Weights of a small mixture-of-experts language model, trained from scratch on English Wikipedia: a softmax router.
Below are experts of layer 11 (counted from 0) of a mixture-of-experts language model. Rows are named router (the router's row for the expert), up (a neuron's input weights, with its number), down (a neuron's output weights, with its number) and show model dimensions 0-255. Each number is 128 + 24 x the weight over its row's rms, rounded and kept within 0 to 255. Numbers have three digits each.
After each expert's rows: a language model's description of what the expert responds to. This comes from a sample of Wikipedia text that the model never trained on.

# expert 39
router:165092101087108131147100128079081096149126121120145138125145113081138075173112134131089178143142103133128129153151157133147115134137135101142115120134159128116110119143085130118149141124135105163135089118126156156116105146116123114143108118171120103099161110115150130131104141139090137124108130152141169110129051100076114108117145115132100143167127172122137119104126110167103130104144109087103156127151141139180141093117085144123125107161077148108153135109149111169128120159136136136159158150116178093173100158134160080135186125139168126134131150115129122130109106122123143156121150149181099168141119089135099137122172088104105171142108155122132163112119132153099125091122109134140154136096138128135128090115114108138138140125085124105108090105141119132119147156165140
up0:127158135138095088147146126108173114115134151140140126121126109129144122169134139167164099141133128129125127085172173145165144111117074144122142136158141087100168123166127167106167148162107145125144114154114161123168117133177126156113148143132117113117151153170115142137148093102141105157096093119108138104133123117081120121143086147133130124166148129111107172103100105115117155134163106095097135138091134082165098116093135142090093118117120133065152104130114102130096119133137099120061136116136126106129120135088144129113128132111110159104152134160131099147119098131058119147129130115117108143131136160098099102161124137120106135130110179165119094115111102132133139116184173128144111118127193107159155078169102114160118154139085107135126126126152103137133141124147126
down0:138153114153099120132095112109075101120153122133130135126151138156126128100114114127119172112168118153142135150094130123144200115127157142128111129121110136120120160088144111166132128143123129129131148131127124164141138124104112181114167108137106128148156138126116142138161081137126119115182079132138134101104146116085147101126157136134199097134159199119160149120108104133143123140077117131126113143091122155109097090137121168108110143157119123171118190167163107146127111092118147103143124110120112143086126127121109133137097157124130105130118104111122134143124119119105102135201119118137120156101153115089137136152118154170147130128094062151121125112141141148132078123132128109108114152165129104113067129115115140098081159081123144145129143093105168163169114135145096
up1:119100172116118117157103119122131123148130128077116111148104116139122112129079114123163118105136127133100113089128100116127109127137175127106106166141134123141142092120112150154128091148124147184144151122163179111156158139140108138096121139134129138115132135131127140126110126110131100216126128150192142102152128129109126105117080117158117118166111121124117140159147078091132092101117123148117146151165155127141195211133153169158137153142171126123118082163105102130106104144131128131141174095099107114143119104138103125123077103111149103098158134172096154061137127136093082144113121128139136123144076094155109127122123136103123125148107122171162146126099124105164117133141120116141125157086118147135137102123157119152098120133128124097123114179145122141152141132111131
down1:125155157129145148082108115158159179108103117138113105152124150118097142116161170136142133105128151102147157096105132204130134132128102135106110130113113118086144116106086188113154090108135103111162161115125111108111154116141099121125128122146128102153160068134112090098099166164091097146151053102120108147124117141110120153125101123169106109122115112122152164152092134147118111138120166097150099107125143141178125120138116146089146156161112180092131134161116155136131113143119117198153135135162109101114112164128123136097085113121093095139101123142100126129127121129110114095150120162111135155106136120099169127072104130141129151110137105131155136125134127168135113106118138137140129152109141107124122119182155127134164149107114156157116128170137117151128189119107136
It responds to: Pipes, digits and year pieces such as 200 and 201 in sports tables and career lists, plus the first letters of headings.

# expert 12
router:134147104101119115124124125099102101146135123149105156115160122111167143116118139157157132149142183174113180110150147135138107152148125144097134106142103125093149128125174096123141143111127110165185175133145094115107162125085090110111135116136126133127126156125150122102127121103122140170143134159109100121140073139100154118141122168100104075166091115147157163136131122124137145186117123160147133092134119148120115104103098100109117149176120114134128129110121183150179142113123144126129140121109134089143142067158135124100114133109087089089143157136165139142129126172103119140093146157110119079122155103110125176129172122117157080104068161149144149134118105126112140116142152106112134126132111149151145082149126140116109137087174093118124138095117170101150132144103128
up0:143136105166123122138156076130184137119104164132113139126094155131095135108114131148153149149131113140122123134153106139127086128153099111149122106134109098128126151101113156078129132132131109106106167123160124090169179105104117155085120091116087102187145136128164138116135123117106156132169129116156112148119132135107119109111124122159153141113152143146131137132126162124142128114124138117149124057149126149128123098154177113129145121128112120105122164130106114168098092127095166141125124135103160123122180106112102122096114141139084106125090134124132114144138128087162078166101109071127104148150059107168151156149116118165129131134109163144129138104178132155080100134113078164107152128132130088110164135148102133149115112130116170106176140126126158141178091135123146
down0:141100132068150137142148096197115130141147130123116161139125103167118119075159070140126130117148137139120113120119140112141174130131155139158151145168112095109091120133135112134134143180130086097112117138102139132153100152097135084108150111113175168100145119114142146142128121107137128124160154154130101150133136163144092153146130109080169088114075140099102099132136123105137090142117147149123116147138126114144108151134107130130100109128122152147151139108097110098130093115135166156118147140132111096102177120130189087139176102153132106090144093130119101150140115151171147117103129103087125130129144130124179150150122123160110162131136150137123125085106125103143127137161150162104112099168118157110120150135114101147131073078122159152168126098099122176115123110146099
up1:121147124136148107148146133117140101146142156115155078100143124121128172099122161128085134107117105087118097108139139115124135107081116146135120121187125116103143143160082116112134136119143122154141117179164112161132129123118114109145111106116101128133145130102134085161101143184127142112128154154132165164145087196167122129132132164130111077136167096145098133116134105142128089155135080144106109178089115101151115089104132112214122142136162156146135124125142133193116136123125146140165123142098116111137110116134142136112111128117139143114123110134145147149145141120086099120153158148129097164117070128106177168122132099130118146165161122132171111108142109143124111107133095101104109156128147131140106144158123121080164129155125105089098105111126089130127142179134094
down1:139138143115104134118091167126109152129128107099149148132121108176118102163119134090139141129132135124105150153124111123158134135123164152134150124138107126120114114118113153110141097120160120126144098163150113158140070098133133116098135154116134137109124095144125135123081132168104152149179121087147156146134205104139132125130113138118156138129091153106171135129138146099120127124163101184147128139117142100172121131146176119110110102105138105098108127122127136159122140155098139135069138166111041152085128166100090110146159085149176105149122116136152162020106115122109178136133144099169120113128126160157146128142123110155154114122117122128147126130108132132104096143103141151123150095127125142122111150117130104090120107129125126123109131083108143124126142116191102
It responds to: Unit symbols and suffixes right after digits in specifications, such as km, kW, Nm, Hz, and ordinals like first, second, 200th.

# expert 32
router:141090115122114163122163112195135065086079145144156090138100132168122167117153119094132117101130080135141098144080103109101158172122152146121169121101120109120079142096109119133120130136137127152145146109147124099115099144120156149128095150131090143159132117102163150152096142139157112137124134152151156131145159180120069094115112146107142121128147130160137104084135112145143118097158115114138139120082144118100147128138113125128088151119109160171115065105079160154093129119123153132067137156104112092150112120141151123137144119127123095108128114100101156164108129139139157114152134161103111095151162122109140149143168103177117112166107126130130140108142082115126154156138122149135156106094101107127163096147120108136135145109125136158095108137114131111123115117148093
up0:102164122130135150129094132164150085095095113115160099124105112144127118097115112108113177107143132126077137092114147153117117121086096111137088163126142108217163137154060128106110135111101156139140125122171169123135116135158108135069147125170137152183123139096141147128127143117129116123115127123124083136097151141109155115157111146123130142128137121149111087151142124159091172121078115118101131138126099148139103114129164154140143118131115146145140119135121108107111169169128154113112111112090160115133168113138165147152102174106118149164140119143131138127090135092103071159144107145109160175084132145084135150151126133158124131162106165135123107170101100096109104133123162121148148134104111134171136141157125105115121088165138128125114085142143117137152105125121113
down0:112152143127126121133139164138139115100130121103115165111144127132125118117163114119132124143190106145122160106148142133110124130122070143138122148147136134138120090136134143126117129075114148145172134128111116153130136090165134145096144123085112138117080107102130124136155088094181110139112149166185152113143094123149068191110121162139122140114147181147126169109143104087130139140102159142147143128110110111183091130106172161122109148155144104128162122147133103146125103095124113098112114100124128171165113141111134165108132104111137156128141161137121099158145108081128135121152108141148150155109104086100105124135088137059128148097134161135091121147128121152128123101113115194145136131101155167142117141122136084165098087133122092105140095111110104095158108163119119
up1:124134164133139148119145140098098121150120167143104083127159181145168149118150099140152178115152125105145139106136153144110145114116136106107113123167138149130099137141108189116125171122172129112138139140129101079164139093154109174120107137127132113159125110106097139148105129135141119108162133116115201141148137162116138099131129133125108118123119170133167082082131125143081156178118129072119146131091099109110137122179128090146121103199138121140157106119095165112105126111121149118121109136142108123138120117147132104108127080142131115135108068104113161125109131137125128150136152129133129130146116122140135163145150119118107110158099119108113110141124120105134131137180054156116133178138103137119101137099106064146118142125131109080129151083163116083134156156138137
down1:137136108177112111100133129161131112104136116107163126117147104134160127127122158126118086132157100174116110108125126105117095139174076157142119195078123166120118155097137097107168145110110124168099126123118119130134112142077160112152111174122117114111155100148140131098054121173121120109156134150166121117131161143164128159106078107067162141149139096134110136125125143127077130139148111131144145122134162107060162099149121129138154126108185136116116124110135116101157090110139150153096125139118113122104116126079138149132144130115111121107121160175177141178127127089133132090151113134100120132138167156103112082128141144112163139132130083110175124105133152145143169164112145115140132133133127175121163106124141131138134123110124126137116091124104106133106129127164137
It responds to: The article a or an after is, was, as, with, as in "On the side is a porch", plus verbs like used, made, became, named.

# expert 51
router:123131123129149130146136106093164151164115131088097095094092088123096125092132118142104143091081115159093097096172133114134148149124104147150129143136119151148138095136130106110126102161170103105128144116152105105176173096098152132116128122110135152179119141147114135086129108152164082103129117108122159143087159126118095083120110129129159145163113134169163119117155150129115126154145107105090120133140142094133113149153108165113135114156056176120150114108130132103104158096140116092155096144144153112105129134085123139144132127189099128158106148107153126127148119121122145120128140107086116159149168101138115136188097138124116127123123096130138146152094154095110161089143132116149151119150114181109130109142126140145107148134118126135101126092123117201131172096128106
up0:156130104125173123092148144140149150136159132102103118133087104117144134114114142125141137067099102123133124136127119130118155117107129111126093069124135150136154110107129142133182143143120177090150142142169082099102117160151166127120159125098114119125145140128104113161090152128138152124126100113155164132130142136123115136143169140132144129102169149138136165125124115124115087126171147099130115132121075114159138122154144112112089100105073134126136103145120072111080128141127142118127151135129158119146095128101141124146131145106129099136111088113111141104114153169115175134086156135092128133119119193136149076145140162151044156129161131134098147152125086177140187124122132124177130179137130137127156181094091108115114139121116104098095134136131123140112106142110141
down0:150164107101090155145103100168162095142112119116162132143129111091141119106110118117111110111189093121141120079107156076134122152111132156085147148108137122175113162133162143083124118139166120134133135152085157161104110139148144129143146106143119098168125091115148176123110150176122149148146136117130086123073151089079144112130137116109137109151132135121107155127156104119115121113148147134132173137111145154122140156146140124130145177096118098113134109085122118171128111130152119128099077139106102116099143136106161109139131102149142160134138174111113111097120100083106106121115119153146185111142130139101108122157163149094142100134148141149131097149135145168103134126110103138080118145130118158106125199097118153108149121177105170125088124130142149111138140103134093
up1:098143142149124158075107114110172117129147125135122121128132086122112168148117146173129154112111121117128088141139098117124100187118125109119118152107096157174129146153157141144143171160146141159165125120121113102133135131136084128123160113165133133144139167148130129143106137127106109158131093147145121127165092149101101132161114184130114140110138132128117115133146133121171096134167137134110112103120091169192127173168102131167132102121107138125090099098169125126110133118131148130144148118118085105104160131130189128146085155136106114056133128138111192130140130111083141104122112119124107081125118104171138105157134136116091116120111134121134154097156063167128167164114097069117143115138098125116114083113109173137103139108161129133118135123145114115126117102111138
down1:103143118097114086137131130117052105155112119129095103093099117101120104108118114172131144112126158171117133104141134122160126069130149145144137134143123115124157126128132131030107155135135094166169125135124120150141129103125132105154133110138125128121096057110091129100167099142099146151107156138106087107128145135094143155082154133185145115137130132117128074107093076144142138101126137146124127130119108141180157169113146130160118127123144152133097132123140110161137144106136161129125154144158114175136150120133131169142108126141119121104142121095103145179163136141133115188139130161131135114117177129162092136133179118108136115133087134176111134143119153107100155151141144149112130135102093152100090156149112143154086121119116131136148090139135102159142115138105122
It responds to: Row-ending pipes and separator rows in Markdown tables, mostly election tables, plus the words by, the and which in prose.

# expert 62
router:096162081157136120117109096129126101166091118153141124122083073084125116111117123127097144148122160134147142116124120144129116122103152106125122078107173116126106120087137138156188141130135112140146138129147145113153155191117170176107163108147103137067129125112133121141150115094105140125149127113151100161150106094110124106143131139119134132110162170099127143107122164170160126105163104157143103110073111155137110135178108094105099124124151114094114087164144092099176108146110130109150103121138149117143130118141129132143101165152124152113138124141089106134142150116159122137087185143177105134093135117146157141138113120114151155152132120126144132100113136099115142102100116113105126174117156114116112116102143156168143125166157175164149172106159098134115086121104136
up0:140164153148130096141120128118127138104113110153099112136082150143097080131165122097131132113123141120118112201113116141174122138131140113101144129078171115139136116091101100114112135168128123152160139137113094113131148154143121164093157192137124165135162128117093106157137131111128125149158124124105129113103136111120128154133113142163087130117164105120133113169124147141128111120114146100125104100124101189135122101121160155138109151151086129093105130118172148096112091163168169087117136094190176115093110117159115102146093181154124124116114105113064143135137153119103155139097123133152123157125150100122131118157152126158113131136142142130121089107087080170100111180129151098146121129094160158127102138112144125134120101163155118153119160102140105130125113155138105
down0:126083115182088124125143145130109112109130138127144096156159123168092106114131139124106130130138116134130155133126113137131131129137136139115124144139112145171128123115140149155132124089145162150125092115128112123120097113105120090106131101120120152148150180144118149120112137091173117141113110109105185096152123159100142114150130118096164121108114103129130126116074143169077151111146140149128136149142114083101158144116091095123082127129099168100186115128113132135088123147155133158111133137135092143167137129095155147148121111133105159120139093113165116079153166153132148077157111115152144096126110173140077149137147124177135062115140090164137144143128162131155128109091089146102110150123105135100147125154176144139132121072107150128165131143116149077140153114090177
up1:172138072149096143118142107150156172101136164196120113144090150118112148111149157111126129110160143104134091159136110119086132085118151115110084071142140168161125139186112141112122119099130092164124089147103142133138117126113130147131134161133120149111136089155098098144152162075136137117157103121120112138140120097114123168161173157140103124146145152107107106132155158137119144141105154121106130138096098115153132149127127113183139128122131085148142087148102085156102110131128150113125059152124100143148132158144113123172105125107129145105143138149136093146130099110107140113182145100144143080145136149127102112131173081149096103122130099108110124166131130171132144125156123134108096119096123116126102177129144115134150096111083131131149123141105140123147131125137180
down1:149145138117111110099126132119116122090153131168118162178108149126113159131101143140105155119135125143104155125128098129146101141119128168103140109085134144119145116097178145141110138169153098133079113148128138131127156111121137166110108158131100147145143132115108107150151077124130131086109114165118129130149140055139138135090145115136123127088153140143151151138138136135117137139124136131113121155120120119129107138100154132123128151126136099094095104124103170120078164139190062087094118143126176098114142142111103163113099078154136168142111128122097115154122110121137079109134108145159108156101121150109130124162158120125148164102123107103117163165112122146108171136095119114123119096110190139094157121141134136110148094089109072188152124174151119125106127168171151
It responds to: The word at and names following it, especially universities and places in education details, such as Syracuse, Harvard, University of Michigan.

# expert 63
router:149142099148137115138175137145166078165115155156078131076118094079152145154161105140095109137103141129110136149110141135170126115169132114160116072138162102143158118113110089116146137163103089119121179113157150156096134154119115166118114116095104155094095116113112151143112150095107107114121105130148066142117114091118099120151114137093130119123146116105131140118130138133164119174110126172133148115095136127114115132157121142107139128153111147135138134097161103108104115156132082139157110128125153122161131118108119123140111094132113114121116144126159146136113133095159092132105140132145098099097127101073119162136094142101116161129139138164121145132114081085141111124166148133121114143112127093147153140188149139154163102159156126123141132183176191112123179119139128
up0:111180177171117080108113116127103121088131108126176129094134099099130100108145095088147093117160103138147124193101146080135137106144119116132123088110134109099177137105123110114168123171123141148151149164125082122116103134108102122109121144129095139137077160122092101099141132157103142122156106165168098147127131155143111135127100125135132152142150135102141146170174101114121106132084097110139131119110129140143151139103124153117097110116138150135098096069109122121100094133158133121104131116143152124141111162140141125119125172115099137115171159113145163156114110104150091114102127137097146124161107119116150139175119141106130157102134108116126168134119112132129067160189144117149118158120150158164153140130144108116161107186141104132147103114131137161133136173131099
down0:150096104117136105162161110125125128144153180127159134147116137122147126145092086107121101115140114143123134123151102090101157102141133113106139157143108112147133134134163099120131135147164153119116101136100100143110126134142138127116123124107128138160183099156118149122129086160150143114142157143118124125139113159138093136125144148120128130134108077160108146117134105151083166128154125115091150135144146092046137172137130148126176097131142118198091096194133162148128110103119134145120110106129147116151153139161103096135096100133142109126122155138148146062171135129037163159192157123133136126102095091135136135091140115149108138125133104116157116146163118141095141129110124116108135098123108101071127142102103141116101098154114136136126140076118137140171102140124125
up1:135095134148108136084170129127142115163148167104137125144079075127117162162165110144108119120109120090168106181168152164119125133142113137109090146134130155155126120149112134153165106144071105123155139078137118155155140115084134107161120113131092118129147128092131128151102151096097099144088139126072115168145161119080067126130099143139136086140109125134097149117128198114098141129144129131139083109140121138139135131153149136117106110158105113134098107147175141142180101133097109148130129117146107115092091125094144114105153102122146126116185168090188128177153104124107149142124148136159134097090146137161115125129124120129139119135121117131144123154138138108132137117123119092125102167139074125102127128154110122141131117106094117168161099136126138153125136093124142
down1:135167142132116127157094145156137157135154114126132156128136155125135097141125118144143124097146174117145132106098170153148120141174108126084178148116163100105151112142129060137141130125090130110092102113129185091103121154136122131147128112102158111132129105124126084108123101115147109178147094117145115134113186170137145136104092158092070129145137131138143123127134131152159099116157129123137138149170155157096128100116115176145121150074132125123114174140077135106121144109139091151116139141100110108104136128135110127132132145123106142113128163099103101129118127143129067152102108110134158114121113140141131088124136149110112160110096140149139092191144147148143121159187108092117166123111100112123113114149146088115176096084132112149113139154110172104090133118092168
It responds to: Month names in dates after on or in, such as on December 8 and 11 September 1858, plus commas within dates.

# expert 17
router:125144080120094158143148119111136101120112110117134089118146087157151131120145166126128134134126153104120147114161138157113108146123119103162134124148107105144166141174090091175128172092131092136135137155157099121093153137071100104126090113150107131131086154138157126158084144133098118157131126153125122174122112115149113146111155133145116104115084121161132174138134119114140073145141118146106115118111097117137152108126084133113138151167150108169169096150135159172139141121130170158062101084115107105123154151103140140123109162148113172112124138120132171109143142149142101144097128148108129126098117082124105151097098110154169102136099106134157105157146136068153129115131077128122119148155136165135130099119106153132095144133128129107135100150172173108171128143114111
up1:108109113125108142145128164175126107119131125103185156104119133174123111132131127112126154064130128121092176098155102112040118136146099121145109104142140162133144173124128108081118120174089171172142129165121123158166144163107154151141136123105122160163157090104151137147162109111125133080126128112106121150152162110152127107093137139171145129130125159100109131119118139135141121095115090138108135149141105133151127094140100163096106107162117094164163088169140116150147154121100126106109133117110089101102130138132123121131142123104147142110125165088112139103129172079144132151112166078124113124149090125157141140170130134161161114142107091158127106138140107169110141151113099169082135129119137133141118133112113137131142111114115120123101099136132109176109175115123107
down1:182095121107095159141086092095078157151126147080154121170109130117124118183160130121178148186114158130102106144096145128129110157153143136139141123143176103145150128111131137147124172119085137128138146157112146133115142114115131125142123108131132121166166115125103153147141114079107126130106108154153117156122146130142138129118126164117160131132140127152101129141117119100136114164156112171096149159148137119080131134129118112127107108095117162090128139072145136108169151119156094152168165109086132136116138143133135147132101106135127130127121147117114066128106118149132135161118152070121135130145144112115114121166101057108089123116160049125106176113122104114093161119121152130168134086149137110110130125136100124160103119142091151116085142085121092144128136144139133
up2:115118132110137082176104125116154134114146162070158148121090098130134142133110107141156151099128122188118149148145122122130136113129100109138120147188116128106169113108147128184140149131123125146131128132130070133159117126123147096182165148142118137117157159133118129129125099084123104133147166148124135155143144113139110102072137111134129121088170160166129128140116154126130140137132138086114115099184088151127160153097094137090130149116171101136116132111128149169117165098121149162110147162145123129124116134111128140105128086122101109154107097144108126146162102130127125113114133122120151146163134175142092120130149155118089097136106117111101079090073142160089144118160150114116120149115105138130062184133150146141118121127093073152129072165115135138149133136115114
down2:142113133122172142118122156121142156095172134158080186169185096102061080135115107147109172110114116145144116130113095145098130127152106118114157105122107129128106102103111141107091120112118147109126119141130161130083117124161100159131151130103161113096163112106132101090126129138180136108147120118148118111124140122116131151153109112125147111160120088105150110159166175125111146172129152077120119115105091139132115144109153145092169146119099134153108111120128118134126121147106133112112164116119123115109122134149143114122107089160096125111146148115118138167145140107147138122134125129123137157144198143115171129087145170101125116200141148174143163106140187149109145122093125109166124123071114128123144118164122100124124112141122091116135143135135093148123128110168071
It responds to: Capital letters inside acronyms and codes like IRST time zones, postcodes LD3, NRHP, SIPARD, UHF, plus their brackets.

# expert 59
router:129117144086154181132126124134148127146155151111161122085124150158122132088121135172145176143099093135104118093119139167177135136160131111114132133126093120141098105143135106105159143137162160143116161091148079081148124128101138161112140183125090119139126109154153149114108132110122140099133139093169086117180123142156140066119122131107163139118090117128101173100141152114145110174143132166151131153123167082098093118133127076126129133136138118160094084140139096116115129146157128140069155086138158129111153167151120124130107142150144129132132117140112104153116151139083125103083177135086129102151129112085133104146118105135182139133121107124117162156090122130119126143100125114135118116131121115108092148143166137112117139138109156096095126086130135136097118128150087
up0:104093145138108143134109149138113123144153136171148124121103113121093162138109138087140120068075145089140136142147133152112115159151154135117134141139136077031125156113109156136127122108125158141121072117125126164155149131182125149144145130172163185138117094125114117123116131119122138117178164099107114128103105123136122125152117153119147106131124149104093099144107148200126127112114144146119112119109099101117101190119105126125144129132145108105112124110151160115154110122104117150102139118165129126138112104177116113153072121133119118138122123113160157162191104134131091098141130106141078154124124164139111142145134121123146130175129110067102123126135130146130145129106138127110130147131108133105071170136149132114158117110163138189134159148108110122114105087150149
down0:135119126173164116156166108093156100093116124098137107115152148131163134098083113156106122159154150126108142144145101131079137099102113138112137142085104158169161106119174121160110173093163126128106129111139131117145093131119131135117072143112142137132118126129143088146124125142142115072084116139102147100103114132107137119120116140145102122130159150133146137128164097090151142149160134102097129147155087096127148164131173128160139127157156121143144134101161083130133115147133092118136111097061161080103095122142154192150134129120132130106180077126128102121120111089159124129140160125128112105135144146103117132126135155112165170147115162149101171123119120118135123120119128142113112128095094102121118135096124135168127194123141108122121129131129156177106089159137186
up1:080152134101109095124105144108119140071113152163140160105123120133109125153149112119101111151106116125108125160105140110141081161113173120170133145171114086114141112137157150156127130111109104076104098149133164182163133124172082151139124137119105101095119133183109132137079132144154111124113077088143116134129128079127133186131124121151089175136164124136102112111119108128116137111157139165177142120170106168135157129135143111150125169077164137142122138130175138163156155140139127151094149143133138171131149084134127124133157101135135153128102142153145118124142088131117104134121119133102122125126087126108139096083093118113115092101089120128095100101164166144145153098142155143098141124146109143126104127134103124093110129153098112097140163155132147127112129168115092
down1:102118172144118090132089142119159150116138120131128155082173113126119172113115149139102181153130125081099142092164097090082130125127112116115147112089135117119155169107143143131119097107103099134141138081115151132136125141067124125141121135144183153092108140086138121114121139180132147165082108163141130114143080137112104117100132144146108116123136084103151120164136146128158142111126102147134122098119183142123149120093084117142106145122119163111132128070156110159100147132142085108112129120136173098166126108191165161140101125143117132163116150114127078128149127171130161152161107132131121149105123121082110118154153128117098130140128110166186116112102131142139127112141129162133142168115147128129136107111101130101124144151152124150144161160090106139138149141092098
It responds to: The word and, especially closing comma lists (designs, manufactures, and markets), plus or, but, while, which, its, their.

# expert 48
router:131080148127131142103140139144115131125109122144145088083130169129162070109160096154120116150120085111163121113069111134115131148129107110109153128125098173099108100090135178095169141130128093119107154100123100124172141154085107145161120169093079127149131110099154144090148137088162105111113134095135109122125136185101117095107137115160118147132123155158189107129149139164130153139115104122157132146122168142116134082144112145147137154113100121154084110159134091147137106174137118087134090135129108116140124116114108115098151119148116093127166122117117143169142138111122104114108129172149121091188140170111132133144151141151093096107080097121129130135125103148105145106152127164121115138099119117149127125162135100142156149122082129142106139148092137150127098107153110
up0:084111152134101159114146105146117156119135154139116122148123143122118149135123118114125163103162127105105115159089129148175162113121152101173131143132095132114135133115118127158121156099172111125144156131104102121144081129121108111124099120136112087117148162086117085106154123121145165103152141068178126135129130128120092093111157133107138163131117174112138125101047129120170083138133138140142125143149109112114129145144123092089138124122141135158106132162087117167132112149109114118093089139109135095126140146102106157165094121103137127177058155107100137119154122101098120125150157144103135169123104143160143148114143177124129122139142122141087138075097146120158108135139185144136110140147106128151134171145126160119107158153140129122129160100126108127084111106157197
down0:125092063063155113135144091146136141116128117124144108132129141177101103111149137157139106100152123165104134162104119128086136125161093137101137133096114139103119147154149127150088130148152157160125177135195161132122101138123143145141105105145086125128138088136127150138093139140113106129168131153095113070143113140166139125121100115134109148149127137173127075145151176120125107124095133179148137148139156079117128111075131121168162133147129128156112116157120091160126163087145129182133133101112110131155175116176100132162099144154120110083158128120115118166152104131140126129079094141149115123157105125134139157113102117110131120154162124144131118158101138138153121155118138112108106121118126103055115104133139129095140135150112159131091152121127102130126088115120120
up1:123139108097125102131139087195137090125110115106144135109157150081151113088119171112130140107104133148176081148164157116124123150108140145148130116140140134147132144117118147134141129126090101112124139120124117105123104162146120118097120157129183147112106128126106118148123132135160115183137120166103105098108144130141153136162105147143145128115139139119145121110111081121165198131063150128174122120133090145118078135146114101144132185139134128115125150091100124156152096096128102178127121152167148122130102104115094130124111148131125074132141120090151185131140139110151054128102117123104132128136129140144168092139106142111144122112099096178117151135163131112153119083129173121150130129140115154074083127123107163107177139113171101130136156103125145153123137126146130
down1:120094103157137153093130121154088124132163106158139157109130158121081127131118124133129087114147137139165149132143107062126120159129126121107139127108159142184152119112152152126183138159156129130132149101153127110131171087129092086127099111134120116138141094132101168143118127149165133065101133126138148131124145132098090130115116109142139109123127116074164139132167127142146104136151114145150152110120117081115133109101128122163132116103133135135142099113132103111181120121114135149140124122126149128157119215109107109114168068107152056191159139119139110130106122164165167100111118136110170157126110100135111139099149106113109137177103087123147109077114086110138154128152123157118169087148153140137139137132140115167114156144124127125117115123144116136098133119102094
It responds to: Articles and possessives before nouns, especially after prepositions or verbs in biographies, such as the, his, its, their, as in began his career.

# expert 16
router:141133104102121134150113092124156113091163118129125117124147110126139134123136146114153139147141166103085191101185120144143091155123101134099160131129125125073124091185135101116150132111138140148185177179163146143113159139060111127145118103139113148134135170133138106157121115108169184119143117132101165116147112098126156099169103158100083092159136130151142168115154119084134129126130100140089154106144129155129132129102094110134132117180134100156152143105142140140102131058121127182097129109108096144140150132169096091154137126123088145086128149130147144088114088126130099095107118135127179131112150105104132130151135148143112090139129145131158106140145125121118144067126146130099129120156125137150146127112094116143116155132147111125119159102146145111139132133106136
up0:107154133110110159145158147134176103091135095122164113132116138135127099124147147108135165133169115137133109165119159139146155116114113136110129149133138160146107112125066120123156165104118131198153109132167137111092076119119136106121152128135115082138128144176152088107128126086186167139155125092113102109109124093115125124117139172154159154124109073093092127116141148142150156131111091113122112152127146132115162133083095139139126141133129101170163124127151159138107121090127087133141104096120119151147123154112120123110104157164160190107157068114133124171113131106132136145123119111090091151124150143099124154137113097114137150102130169151117128161131116090128094109121169163168113176149139128120115143102143127063128130119149118110128125115118143134148087161125099
down0:124089145100142153106123100182116128097103100107141146135128143111164096142162118155119126109121119105148098146149150152083095152128123120131088110130151091103118130161133131150140151100104125120125136111126144109114118093126124078144134102133166106110120132101167143143120152122115115141137134119117160122107082109128079125147157152171157160127172133147140103131153144132111151142116114130122144070123118152124097158193125130133139106144147126153082156115143150134139134137095148101119153111168102167085140133122127123147171139088106120107148141099164129131108097113186153129104122088157155189132116168104124197141140085152156133138119157126160125078086124085133135128128127175139138119130154134074166074146116119085107145105104163123124111123085112132156133115147126
up1:138157139148123150144101125100147095089138104129165164196142096125144087170119156152159165147150097178166187078145130115101122124130159139142118111109084097142163157126166130170181126137127132137136131106111120139122147138140085110087131103120107150142092137154158098087121152089126087114133148144144127152116154111126121148128128124152149100113109121133105170170087127126122115166140120108120107093135124141153117131144120148121163128115100129157138116117107125121135113093112107177138162100117166151103089161108127085105072135144175123104101112124145109130155132134142135083121139133122155128092137165111138140114128103122158120136083098091098106146144107164156126092115095131166151130133119118089109158141176089106153140079126116102121121117134148120113104161148145
down1:124133140104126193134119157099103109115104146153106100132133163116133121135119168108127115114152159146135151118091154108094135141159116090126121149117173121124130098143212116134156117137122105144143137160112135118111110158121152126106086135097155132137156179096116119172150103110131070124158142171136072167143140112123103096145142121120147118104133153109107142095147148122146125124134118123109131133141141152113115120151140167140182153078091111139124129166086110119135089141111119137116185117145074129116132127091102126118117177135118158138132101146141102131099117118105173098077090109111124148113091149142131114109150164144064094099155138152166115146150134120127161129114141151125094185103124134121099121115128170100111103099129127130159110149168149109096140151138107
It responds to: Unit abbreviations (km, mm, kg), backslashes, capital-letter fragments and code pieces in specifications, chemical identifiers, legal citations and math markup.